config = dict(
    n_layer=11,
    experts_per_token=2,
    n_kv_head=2,
    init_std_qkv=0.0425,
    optimizer='soap_variant',
    lr=0.00239,
    weight_decay=0.083,
)
Below are experts of layer 2 (counted from 0) of a mixture-of-experts language model. Rows are named up (a neuron's input weights, with its number) and show model dimensions 0-63. Each number is 200 + 40 x the weight over its row's rms, rounded and kept within 0 to 999.
Before each expert's rows: a language model's description of what the expert responds to. This comes from a sample of Wikipedia text that the model never trained on.

# expert 42
Description: The words or, and, the, there, well and much mid-sentence, plus This or There opening a sentence, as in "This is a list of".
up0,231,192,93,153,224,167,215,195,255,174,138,234,167,266,154,218,238,214,172,231,173,209,191,137,226,122,170,187,86,165,182,212,180,144,200,263,176,123,203,236,218,194,162,158,202,152,228,213,103,239,193,193,194,155,224,283,206,229,215,203,258,204,218,244
up1,145,219,175,196,250,215,202,146,167,130,161,218,202,235,119,209,199,231,235,192,147,182,184,267,170,235,221,213,270,172,212,191,158,138,246,225,198,183,216,228,189,225,190,143,212,204,230,237,259,221,149,180,221,188,185,215,147,225,314,175,212,205,245,241
up2,108,164,158,149,158,180,265,252,212,289,192,231,147,195,184,219,193,246,218,161,238,202,173,179,169,219,173,251,180,113,195,182,221,191,172,227,171,170,219,212,220,261,195,173,133,185,263,242,115,139,240,190,180,181,238,241,180,229,136,233,236,218,221,160
up3,192,138,233,196,253,198,224,197,186,204,211,180,177,199,172,306,234,117,175,198,200,213,94,218,208,252,147,163,140,200,222,195,174,291,221,232,150,158,146,239,191,174,226,244,216,177,200,206,222,256,164,153,120,250,207,219,174,185,144,237,221,204,294,232
up4,229,130,155,217,143,163,264,166,196,224,194,262,211,171,147,294,251,169,216,195,241,246,150,234,207,176,233,275,183,184,231,155,158,244,183,231,212,140,272,223,240,182,226,241,213,168,212,269,164,257,210,210,251,230,140,215,244,252,226,144,225,195,175,253
up5,129,245,244,184,245,174,235,198,158,186,218,192,140,221,202,223,224,265,184,239,214,181,223,229,227,141,218,204,159,163,192,242,267,214,195,166,169,148,181,209,229,115,189,198,246,140,202,146,178,156,213,236,152,226,215,252,159,300,192,246,126,219,188,227
up6,202,283,250,161,206,155,181,230,172,206,235,171,180,210,236,174,211,216,193,151,215,211,222,255,239,189,257,152,138,152,227,251,140,274,201,177,204,172,149,217,168,194,185,211,250,170,142,160,322,128,197,244,144,161,262,217,173,180,205,127,188,225,180,193

# expert 20
Description: Nouns after the, a or his, mostly in political, institutional or sports prose, such as capital, line, power, goal, party, and pieces like ion.
up0,197,186,215,198,238,171,199,207,150,171,102,244,199,222,197,319,203,156,185,194,266,182,212,167,198,168,206,273,234,190,171,199,215,160,161,167,187,244,217,307,217,145,267,276,237,228,240,242,133,163,185,235,187,112,228,176,174,213,267,224,250,192,146,193
up1,190,220,218,218,190,220,286,196,211,157,156,206,200,211,141,195,190,220,239,204,210,151,223,164,250,162,148,277,131,192,176,172,272,182,199,153,268,211,233,217,215,248,297,242,202,178,129,178,214,153,149,226,200,210,197,233,157,159,223,173,225,268,209,224
up2,279,162,186,238,133,191,249,184,217,219,158,158,216,202,199,228,200,194,178,244,259,243,186,143,238,232,166,174,172,159,312,217,122,244,212,177,221,199,202,187,194,217,206,235,183,151,217,158,126,176,175,222,166,201,204,130,199,248,211,199,246,210,153,272
up3,206,198,163,172,257,165,239,184,217,165,188,259,206,166,290,197,160,236,160,172,232,194,115,195,123,223,175,211,196,276,181,167,184,234,275,171,111,194,137,165,226,162,213,168,192,210,220,246,210,176,199,208,210,154,260,214,161,234,194,197,170,169,241,203
up4,144,226,144,185,222,177,219,191,188,231,182,129,173,255,179,128,210,232,261,167,245,116,245,275,204,326,177,225,185,172,173,212,196,208,217,133,223,140,233,173,174,222,185,156,152,157,140,167,193,222,147,252,185,193,229,253,232,219,268,196,221,174,266,154
up5,195,156,179,207,254,254,159,213,173,158,156,236,217,123,189,208,254,272,185,216,182,220,222,162,168,97,135,225,116,154,241,208,223,202,185,235,241,178,210,178,131,200,175,253,220,248,186,215,187,220,180,233,242,234,246,254,237,175,232,137,271,164,206,265
up6,217,169,228,211,145,146,215,182,216,224,257,249,221,260,117,203,203,188,231,209,239,187,244,203,235,207,190,181,226,217,207,141,194,245,211,185,239,161,265,231,201,185,236,178,168,119,204,192,166,301,199,216,192,261,173,181,204,309,242,172,158,157,203,219

# expert 55
Description: Determiners the, his, their, its, this, and adjectives same, general, overall after prepositions, as in the same day.
up0,264,194,170,181,183,217,209,157,170,98,167,279,199,174,169,238,175,120,220,152,207,211,252,216,238,182,218,172,191,112,237,171,118,235,248,179,228,183,170,214,190,242,151,227,231,176,208,209,183,210,122,189,110,183,130,165,256,183,194,189,263,219,170,224
up1,173,202,241,183,231,165,174,223,203,193,223,238,198,134,153,196,163,259,259,186,247,189,198,191,195,172,193,199,151,150,215,208,171,254,158,158,207,219,215,219,153,246,173,216,287,220,205,131,211,229,226,228,172,164,145,220,215,156,265,234,208,211,194,231
up2,115,153,196,142,211,205,264,231,181,223,207,289,172,262,174,211,152,202,196,257,168,202,210,183,196,209,290,278,186,142,216,199,211,222,189,207,173,106,258,257,179,191,153,180,182,187,261,302,204,158,232,286,272,183,251,182,167,174,207,168,226,158,208,268
up3,222,179,263,185,261,176,149,150,240,264,231,179,134,255,173,143,164,129,216,172,185,206,154,178,235,230,167,183,204,225,174,278,251,216,221,223,130,181,170,203,172,152,193,208,156,265,174,228,220,203,229,280,213,156,234,185,250,204,252,182,226,204,221,245
up4,191,114,177,144,208,190,230,237,169,213,208,185,178,277,181,198,211,211,174,124,144,129,133,263,153,205,243,243,203,155,168,217,178,211,264,193,228,105,279,170,272,211,214,241,202,185,200,264,203,176,235,194,163,164,212,231,212,171,168,265,208,236,224,165
up5,205,208,130,233,74,261,224,195,133,227,136,245,280,188,146,196,224,198,186,181,165,177,129,181,180,243,195,243,151,269,237,211,171,174,264,222,198,188,193,216,247,142,166,159,251,228,152,220,225,216,142,230,173,201,219,214,261,151,204,162,300,203,196,184
up6,203,233,243,160,217,163,234,187,139,177,193,223,190,238,141,173,209,231,165,247,213,194,136,222,204,245,208,129,151,185,180,194,191,247,269,179,189,126,205,244,205,78,178,180,209,193,219,135,213,239,155,174,121,229,175,227,223,262,191,213,263,232,183,272

# expert 58
Description: The bare space before a year or number in dates, as in September 1945, Died: June 13, 2008, plus list-item dashes.
up0,157,202,188,194,253,119,165,120,139,308,148,147,184,216,205,173,267,105,159,180,227,167,169,189,224,219,231,255,200,139,181,169,200,199,176,232,195,196,261,207,217,299,183,228,223,272,155,220,226,256,210,258,211,175,128,248,203,176,260,142,238,238,200,186
up1,159,225,190,166,175,216,251,202,201,182,159,221,151,105,200,237,187,182,151,188,186,171,197,183,180,219,175,219,249,308,237,140,252,176,185,123,222,221,212,194,214,274,181,122,142,287,214,182,243,259,167,224,181,169,241,163,243,182,218,140,211,192,212,173
up2,175,121,187,212,112,169,245,242,247,155,218,209,199,213,211,164,221,168,196,243,208,195,206,176,185,221,197,218,205,182,171,297,133,192,295,141,282,168,165,226,255,124,155,299,155,251,171,167,190,227,126,229,158,162,175,205,176,229,190,194,231,170,167,244
up3,156,165,184,212,187,216,252,85,206,145,177,199,155,119,177,232,178,191,179,275,256,189,150,206,242,190,198,226,151,170,266,157,215,240,263,177,203,301,158,226,204,93,205,188,182,251,195,210,232,246,217,272,208,189,174,256,208,166,208,207,227,202,229,156
up4,175,221,207,165,112,288,229,244,187,164,146,237,161,113,200,254,189,153,219,161,179,237,184,228,187,183,234,160,130,131,227,294,193,231,285,176,243,211,190,259,176,116,207,191,237,189,148,217,210,173,204,251,174,221,238,195,156,191,203,185,283,185,166,242
up5,208,186,168,199,158,225,160,161,195,140,231,245,201,265,196,112,255,230,213,267,158,182,210,199,281,238,233,142,151,202,231,309,163,225,251,195,166,190,231,244,153,230,241,279,241,177,154,199,230,233,209,200,213,196,266,244,184,207,232,210,219,176,164,219
up6,155,237,202,210,166,155,207,156,171,191,213,133,249,204,195,222,204,279,168,274,156,209,213,235,213,208,250,209,190,203,192,157,204,231,133,182,239,155,192,186,177,205,132,207,257,167,159,183,248,193,229,236,256,227,206,253,131,207,236,93,200,209,200,218

# expert 17
Description: Particles and words inside Spanish, French or Italian names and titles, such as de, la, del, du, van, Sant.
up0,142,157,280,140,195,244,262,232,159,204,179,194,226,121,230,199,210,126,205,140,233,179,188,218,194,226,172,227,186,187,221,163,179,188,220,171,219,220,186,249,248,274,181,203,219,185,148,227,160,112,220,176,229,213,159,235,185,216,238,141,201,204,156,134
up1,177,200,128,223,214,201,308,217,157,214,215,196,202,162,172,284,257,164,237,189,185,190,189,249,285,205,197,155,207,175,250,192,196,159,246,164,188,194,235,237,220,252,189,200,241,181,183,153,140,188,237,168,230,195,166,271,160,248,247,171,198,237,177,156
up2,140,219,161,205,224,211,249,233,175,165,183,222,163,194,159,196,205,116,140,220,175,93,118,224,199,233,200,206,241,200,167,163,188,248,226,205,184,99,181,222,196,171,191,211,130,240,214,185,159,163,163,125,100,158,238,236,273,247,171,232,243,160,158,182
up3,185,187,233,220,196,231,286,208,134,207,168,193,220,143,189,188,208,204,177,189,219,132,147,203,238,253,189,137,186,165,259,263,156,170,185,176,208,273,221,258,234,181,235,217,238,237,120,117,203,190,238,164,255,166,178,244,188,197,285,221,275,248,212,184
up4,253,166,212,211,144,169,206,241,202,209,187,156,197,192,155,237,147,202,178,148,244,241,164,162,180,194,213,165,106,183,271,312,139,174,189,180,176,213,150,233,205,196,253,174,213,248,248,234,224,272,178,230,294,240,232,218,161,226,227,105,168,235,200,128
up5,267,149,252,195,135,175,229,181,154,168,230,273,148,248,191,267,189,187,181,189,216,232,193,156,187,259,211,296,116,205,130,182,129,178,219,178,148,240,244,239,132,225,215,144,199,269,133,215,206,209,193,265,263,238,204,262,186,163,227,136,224,177,176,188
up6,161,136,171,153,193,199,235,323,204,177,271,172,239,223,207,182,193,166,202,194,114,133,188,210,162,193,243,301,299,197,172,191,184,224,218,190,206,195,197,176,200,192,246,315,172,197,148,221,244,169,170,214,211,192,204,222,163,244,231,171,158,207,176,214

# expert 44
Description: Line breaks and hyphen bullets opening infobox fields, like Kingdom:, Genre:, plus next-arrows in chronology navigation and verb stems like improve, enh.
up0,229,147,247,184,209,111,214,198,195,220,192,224,169,241,198,207,256,141,197,175,151,178,144,167,251,180,230,169,184,182,237,237,150,227,236,204,221,231,206,246,153,211,223,226,271,195,221,161,220,164,252,216,174,194,255,211,201,152,195,209,251,201,151,183
up1,207,198,235,226,143,197,193,194,211,276,186,200,109,235,156,207,188,131,235,198,169,223,178,165,220,245,175,279,197,285,253,265,186,125,224,212,245,181,265,255,241,213,215,217,161,149,176,166,217,280,200,161,247,196,194,219,263,245,203,194,155,223,163,176
up2,131,228,245,324,199,194,234,239,209,167,241,228,175,215,224,183,204,153,188,229,217,218,182,208,247,263,139,247,189,141,242,192,252,221,208,213,221,119,215,182,214,217,199,244,144,184,159,190,230,194,275,248,212,161,182,228,239,161,181,195,179,199,255,202
up3,152,221,156,246,172,199,218,132,132,180,219,197,135,153,228,213,186,190,217,214,153,177,207,168,202,206,204,229,249,193,202,125,157,165,224,222,222,223,260,246,216,251,198,176,250,202,182,265,174,227,217,186,246,206,195,107,265,165,256,174,218,186,152,79
up4,192,184,177,197,225,179,163,132,110,198,224,239,102,211,163,242,212,184,246,176,208,202,136,163,210,207,202,275,171,203,233,139,220,228,221,183,200,185,202,262,235,238,182,164,290,224,214,190,169,200,187,173,233,122,152,185,235,194,218,207,231,273,189,108
up5,176,219,213,189,192,166,246,173,281,193,212,144,164,169,185,269,130,233,159,188,265,229,208,243,190,208,180,224,167,181,184,259,264,238,219,138,239,199,152,237,225,116,288,228,201,89,137,186,291,185,284,250,203,160,257,157,148,232,219,218,196,190,183,182
up6,218,199,210,237,193,193,190,133,192,244,187,214,186,31,163,197,278,157,200,171,204,202,181,170,195,167,169,250,173,180,216,163,211,203,232,290,219,234,233,209,216,258,205,216,122,310,227,171,164,198,129,202,142,154,186,189,240,204,231,162,270,243,275,141

# expert 57
Description: Title-closing = with line breaks in species and biography entries, line breaks, list dashes, and fragments in taxonomic lists.
up0,158,134,223,205,140,231,274,243,127,264,182,174,242,68,198,295,225,227,203,139,218,170,169,163,193,209,160,239,240,243,185,205,215,209,258,235,203,188,214,212,252,209,199,153,143,249,188,199,221,196,198,185,218,202,184,228,230,162,178,235,127,185,164,193
up1,191,211,247,194,152,255,155,289,140,147,202,192,139,168,175,228,197,182,203,175,151,197,203,213,178,213,173,127,181,174,178,289,215,262,227,170,113,181,225,207,201,193,181,128,197,228,173,181,191,166,247,221,199,233,307,213,186,201,170,247,213,182,216,273
up2,173,196,129,147,167,142,242,214,232,196,163,198,84,199,179,164,209,170,177,188,201,232,157,204,190,168,148,236,211,195,247,205,158,152,173,158,184,211,197,213,137,223,155,211,250,204,205,216,216,234,228,170,260,155,283,240,265,222,212,241,198,223,154,100
up3,204,246,184,186,94,247,233,299,209,208,145,168,142,168,204,193,248,183,175,158,171,224,188,172,193,175,184,203,250,118,208,236,251,126,196,148,231,247,261,269,182,185,178,225,180,288,179,182,223,208,254,232,270,168,260,169,200,205,199,192,256,210,145,248
up4,178,188,195,171,238,189,144,231,154,223,288,236,225,163,234,250,182,164,244,198,190,195,197,232,218,202,189,202,196,233,182,180,183,276,228,260,185,242,158,162,211,271,223,235,220,182,166,202,168,157,131,172,223,270,223,223,176,140,193,197,201,213,310,185
up5,135,198,223,223,171,138,186,201,199,186,232,253,250,239,300,230,218,167,206,226,198,177,220,237,193,206,269,175,253,180,224,177,116,138,208,233,142,134,204,230,188,226,219,201,167,224,149,241,260,104,121,161,240,241,246,224,153,192,81,238,209,168,216,201
up6,142,233,228,129,186,210,132,227,202,196,241,274,187,250,139,172,142,218,189,255,287,197,225,189,234,237,201,176,165,257,159,200,226,233,210,222,228,141,161,184,131,264,138,247,183,191,144,135,130,163,249,217,214,186,117,216,171,162,231,155,210,187,228,258

# expert 11
Description: Semicolons ending items in author lists, credits and score lists, and the pipes, commas or line breaks between table or list entries.
up0,188,177,156,295,191,187,240,190,178,252,179,194,151,165,147,171,239,204,190,181,225,240,157,249,225,227,244,279,179,147,153,184,274,125,195,220,236,162,261,263,250,201,198,223,238,140,190,294,174,122,214,183,190,207,164,248,207,318,234,118,259,229,255,137
up1,160,254,123,159,168,247,216,237,208,164,176,210,151,222,187,178,210,197,207,177,228,156,203,258,273,204,178,236,151,141,137,181,217,145,202,179,182,178,196,248,172,193,195,248,225,207,124,179,211,235,193,258,123,100,194,254,230,234,171,292,177,239,202,175
up2,260,206,208,185,116,289,240,152,170,204,185,244,234,289,266,272,156,254,135,230,211,241,203,270,213,188,221,146,189,169,271,170,213,157,222,168,193,160,159,170,143,193,205,180,151,165,217,256,190,155,219,194,226,186,235,255,182,172,223,111,210,221,148,254
up3,253,199,211,152,163,205,154,240,214,194,156,200,206,243,281,317,166,207,193,238,271,173,65,192,199,196,170,195,210,270,151,178,202,218,266,202,200,262,165,272,256,137,203,184,258,169,195,174,148,253,235,192,171,176,146,171,133,190,145,241,244,200,225,141
up4,152,228,208,241,158,181,91,241,150,142,235,240,216,260,215,263,214,213,235,222,170,131,228,143,200,215,194,181,200,150,225,178,220,153,186,207,182,191,215,162,193,210,134,215,198,234,193,263,214,292,255,200,250,239,206,240,249,173,93,176,154,166,145,212
up5,231,171,172,165,231,146,312,244,222,216,217,177,206,209,232,207,216,186,223,170,266,195,223,263,216,222,216,219,150,177,173,197,158,263,201,167,214,117,205,200,243,208,198,234,142,140,196,204,162,225,265,163,233,211,290,209,214,107,169,197,176,252,103,181
up6,199,210,153,217,245,246,168,227,152,241,249,239,257,221,149,200,192,206,234,212,180,191,152,265,209,195,181,193,235,210,201,222,190,277,138,159,196,244,203,186,205,212,197,209,191,206,189,151,242,202,156,191,228,165,221,212,200,120,250,207,126,143,191,234

# expert 49
Description: Pipes, periods, and dashes in sports tables and stats, like batting .290, plus All in All-Big Ten.
up0,203,203,191,236,174,178,187,226,191,124,225,233,187,147,182,162,237,153,201,234,190,192,163,236,220,233,186,257,157,186,159,166,198,194,136,243,235,211,151,219,262,156,253,209,162,212,168,295,172,290,177,170,145,188,205,232,218,167,212,224,284,152,203,212
up1,183,134,143,153,185,163,133,267,143,214,160,211,219,184,196,222,255,154,223,239,176,176,215,242,245,233,272,205,155,208,206,246,176,204,200,150,199,120,145,206,209,220,230,189,168,198,183,252,235,211,145,192,127,185,232,243,225,218,237,191,285,218,258,213
up2,221,171,197,160,248,197,192,181,250,229,162,139,253,167,153,180,246,219,86,158,253,205,214,203,227,184,213,208,195,106,159,180,196,219,217,147,236,228,239,214,248,183,216,241,202,245,192,225,122,225,186,233,232,194,146,169,188,237,243,211,253,217,259,197
up3,239,138,186,173,208,192,161,215,161,171,206,263,154,177,172,245,147,197,233,157,252,142,140,181,110,208,148,169,242,226,239,209,175,191,303,185,126,172,112,182,250,174,204,214,219,202,229,211,269,216,224,239,215,191,189,159,261,210,203,216,224,145,179,187
up4,155,155,209,177,187,153,218,224,205,227,189,211,197,231,216,141,160,159,213,208,226,186,216,237,236,228,275,213,225,174,230,211,217,237,225,219,244,207,219,257,168,236,218,209,196,140,156,244,204,213,157,181,285,242,105,249,155,163,255,159,229,250,231,239
up5,129,166,230,207,251,186,232,146,216,140,208,183,199,191,141,196,229,206,189,244,262,152,99,208,241,213,230,180,226,253,228,204,200,307,238,205,223,179,242,210,180,149,187,204,127,201,207,155,177,247,203,284,203,201,171,265,196,208,209,190,215,176,210,182
up6,196,183,168,196,205,251,225,251,209,213,164,229,89,150,250,138,138,163,202,239,252,200,215,261,206,219,251,255,150,159,190,232,282,237,196,170,215,179,220,173,215,191,217,163,229,185,160,282,256,144,196,122,219,202,151,214,157,191,218,118,186,265,195,229

# expert 14
Description: Adjectives before nouns and their suffix pieces, such as local, many, several, various, federal, and word endings like ical, ious, oc.
up0,230,207,207,299,184,233,233,161,164,187,246,183,140,261,239,210,185,165,265,233,251,199,157,128,200,296,207,185,136,186,286,217,240,269,231,193,173,244,184,263,182,253,172,239,151,202,180,222,214,216,199,188,127,143,205,203,229,219,149,184,213,168,205,248
up1,162,160,226,187,173,205,199,241,190,285,238,228,195,252,153,202,163,220,224,195,189,191,216,191,230,166,197,182,196,159,156,171,152,212,207,238,228,244,205,249,300,280,274,158,230,120,214,131,252,166,189,226,286,214,176,221,133,205,212,167,235,187,268,190
up2,184,176,119,146,148,188,233,290,194,174,219,183,204,212,233,160,226,147,211,180,172,189,184,245,224,235,217,180,204,216,249,179,230,178,178,202,212,179,173,179,194,203,227,196,117,133,158,254,228,197,238,183,207,224,249,213,285,217,167,204,193,296,208,201
up3,95,195,187,205,177,202,231,213,226,235,161,103,177,209,157,187,205,220,217,244,211,129,162,188,164,212,184,218,159,205,218,132,156,265,191,228,196,162,234,203,146,240,133,153,186,177,152,187,284,239,211,170,228,214,212,204,321,158,164,135,226,156,188,172
up4,223,218,151,178,168,161,245,220,204,217,215,231,110,268,186,194,209,221,264,145,265,278,199,223,244,200,171,208,178,196,232,201,168,257,145,193,200,121,203,216,179,212,193,152,170,115,227,183,178,124,210,147,138,168,198,246,201,198,255,176,219,183,220,211
up5,206,309,216,183,164,181,249,179,200,132,243,173,84,284,154,193,171,218,225,269,209,196,161,233,177,215,198,160,251,252,231,220,199,232,207,168,112,168,226,243,133,164,138,160,222,177,261,234,215,334,177,169,204,224,193,223,161,227,200,181,193,197,229,222
up6,188,277,206,177,263,144,229,135,177,218,218,151,158,213,185,225,255,205,195,211,189,236,206,202,266,183,285,149,137,160,176,228,193,230,215,221,190,73,211,247,190,211,163,188,241,225,157,194,250,226,204,173,144,179,173,164,191,244,182,151,258,228,171,180

# expert 22
Description: The pieces fl and th (flown, flails, 8th century, Cynthia), rest in the rest of, and capitalized names such as North, Royal, Great.
up0,248,169,177,174,172,193,291,226,229,240,181,201,181,229,208,185,156,144,273,121,270,254,220,227,203,237,192,230,211,195,137,273,175,187,217,159,254,241,175,190,217,217,207,255,185,221,175,249,244,144,235,180,213,128,219,208,174,207,234,190,220,190,202,134
up1,187,251,227,221,151,212,156,212,94,184,216,218,181,132,187,194,217,233,168,174,208,218,259,205,203,203,230,205,162,80,298,217,141,228,240,193,269,121,268,245,175,274,205,213,206,129,179,272,157,141,197,257,231,174,178,184,204,236,228,161,273,207,191,272
up2,290,186,115,123,161,180,257,226,232,226,271,152,218,202,159,180,226,116,192,213,259,124,187,204,204,158,241,165,189,204,183,255,204,214,211,159,155,105,246,200,162,200,208,197,213,174,220,191,201,217,171,162,254,183,206,111,263,174,199,175,238,132,275,186
up3,245,175,231,160,196,180,208,186,162,153,159,206,216,183,159,216,202,171,215,161,199,178,141,167,269,235,100,152,175,215,170,223,194,189,189,165,220,251,114,190,231,205,155,221,204,217,251,196,184,232,160,183,109,123,262,279,235,194,204,241,224,251,176,153
up4,177,244,240,229,160,178,170,197,177,190,239,186,178,175,142,265,272,241,163,226,205,209,220,190,222,249,200,73,239,107,207,193,192,245,185,214,240,171,225,209,215,178,167,263,208,237,178,199,268,224,270,201,154,198,202,229,290,230,192,168,214,223,158,224
up5,241,217,115,234,105,177,203,212,232,240,189,152,185,294,199,216,225,170,249,191,218,271,180,119,252,177,192,252,154,220,195,181,181,207,216,137,258,96,229,285,242,214,248,215,215,182,247,228,195,221,181,154,233,115,186,231,243,243,241,169,139,226,189,176
up6,208,210,133,170,216,193,228,257,193,181,176,266,134,240,201,205,184,141,169,192,258,179,190,218,182,249,254,222,152,165,198,135,171,274,213,116,194,82,253,227,169,191,199,100,222,177,212,184,202,158,174,207,207,162,223,159,217,216,210,253,231,156,198,231

# expert 29
Description: Number pieces in tables and dates, especially 2 and 0 in years and scores, plus stray letter pieces like h after quotes or inside names.
up0,179,156,146,174,166,203,189,244,182,174,267,161,177,194,142,180,214,271,185,213,202,145,203,230,235,140,240,231,253,155,263,173,187,229,242,144,166,177,258,241,175,187,270,161,234,112,218,224,178,215,276,230,300,127,176,247,221,188,246,153,164,189,288,261
up1,267,144,192,234,163,226,226,232,177,144,176,190,134,244,209,202,204,208,164,178,183,137,222,167,249,153,236,248,165,213,308,242,166,190,306,154,134,126,203,236,238,217,211,277,236,225,185,169,252,261,159,215,168,139,213,259,210,188,295,185,169,257,214,187
up2,245,213,142,237,206,158,146,161,215,147,211,235,208,222,247,166,160,150,257,195,226,173,260,205,316,198,145,240,170,203,176,246,211,189,163,226,207,177,234,199,122,189,243,173,287,181,177,314,203,166,188,136,196,202,185,212,274,183,220,201,266,178,202,238
up3,169,209,224,142,196,171,211,174,254,202,208,246,197,260,212,206,122,174,201,184,217,223,154,225,253,214,221,186,187,177,182,227,188,328,179,215,167,174,174,199,212,189,212,190,204,154,164,222,244,233,115,216,105,211,228,257,177,159,221,226,237,232,219,249
up4,217,147,158,216,185,172,255,217,261,212,169,215,148,270,246,247,148,177,223,88,190,174,183,131,215,214,232,202,202,199,201,225,178,179,288,170,180,137,245,233,175,199,275,283,259,135,217,219,223,210,192,126,184,201,195,196,160,176,195,184,206,219,153,200
up5,273,199,177,219,173,181,165,248,160,178,217,209,163,185,253,185,170,202,209,158,208,193,172,239,235,214,214,152,203,201,105,206,167,274,160,233,197,178,198,244,153,257,134,174,245,156,231,237,214,143,156,127,218,194,201,172,251,156,186,150,227,206,235,230
up6,148,168,176,213,235,153,243,176,196,125,246,187,178,257,170,191,247,219,186,226,209,184,216,185,191,193,210,183,251,260,227,168,165,235,172,110,202,184,212,236,269,255,287,173,193,194,216,251,169,255,227,162,209,127,177,234,160,241,272,222,219,149,285,208

# expert 30
Description: The space that opens a table cell after a pipe, before numbers in sports statistics, track times and dates, such as | 4.9, | 3:50.
up0,225,204,176,194,187,271,198,171,192,136,230,250,154,230,207,146,195,223,149,174,224,250,180,204,195,210,239,164,173,167,86,288,176,261,261,224,222,149,237,234,197,142,205,212,231,144,152,224,207,118,195,208,120,130,231,189,141,222,158,311,268,161,172,275
up1,119,135,168,172,182,175,231,219,160,197,155,279,168,212,275,184,263,74,186,159,227,193,187,159,132,246,197,239,202,196,204,194,203,165,168,217,243,223,240,222,243,312,216,214,226,284,178,172,200,172,127,247,192,161,176,164,198,151,137,225,264,195,183,154
up2,157,208,195,184,184,208,197,238,238,187,184,155,163,232,175,192,158,208,252,217,212,248,208,162,262,183,234,182,140,151,190,255,191,216,245,213,209,236,200,171,179,119,228,259,280,216,145,183,249,188,237,262,241,222,226,227,123,198,112,232,213,256,175,238
up3,187,197,223,224,112,208,149,209,135,132,217,243,233,219,172,235,209,252,216,244,189,142,208,135,241,225,251,134,233,202,258,214,181,178,198,162,74,164,238,207,171,267,216,207,287,212,195,187,204,181,214,234,193,172,297,189,155,197,221,152,202,213,213,152
up4,273,216,197,185,175,110,283,222,217,181,234,128,255,232,156,200,195,222,159,199,236,228,178,277,202,200,236,221,214,166,135,188,189,207,152,174,192,226,143,203,165,154,215,194,260,194,164,203,203,210,266,249,192,175,209,241,142,222,192,157,145,207,157,216
up5,285,209,204,180,283,163,204,195,231,222,158,185,200,192,182,193,118,156,195,171,189,243,186,228,225,187,232,172,157,160,236,212,115,241,199,177,258,189,195,217,218,168,193,158,239,209,202,335,246,192,269,279,251,197,227,239,158,131,196,102,219,244,220,194
up6,213,244,176,177,154,137,174,206,226,274,246,179,267,202,187,169,259,244,169,202,242,222,147,206,233,200,245,188,202,188,209,170,154,272,175,257,170,207,177,248,211,237,220,224,229,265,180,178,208,238,126,218,187,177,157,246,166,140,178,145,150,253,188,217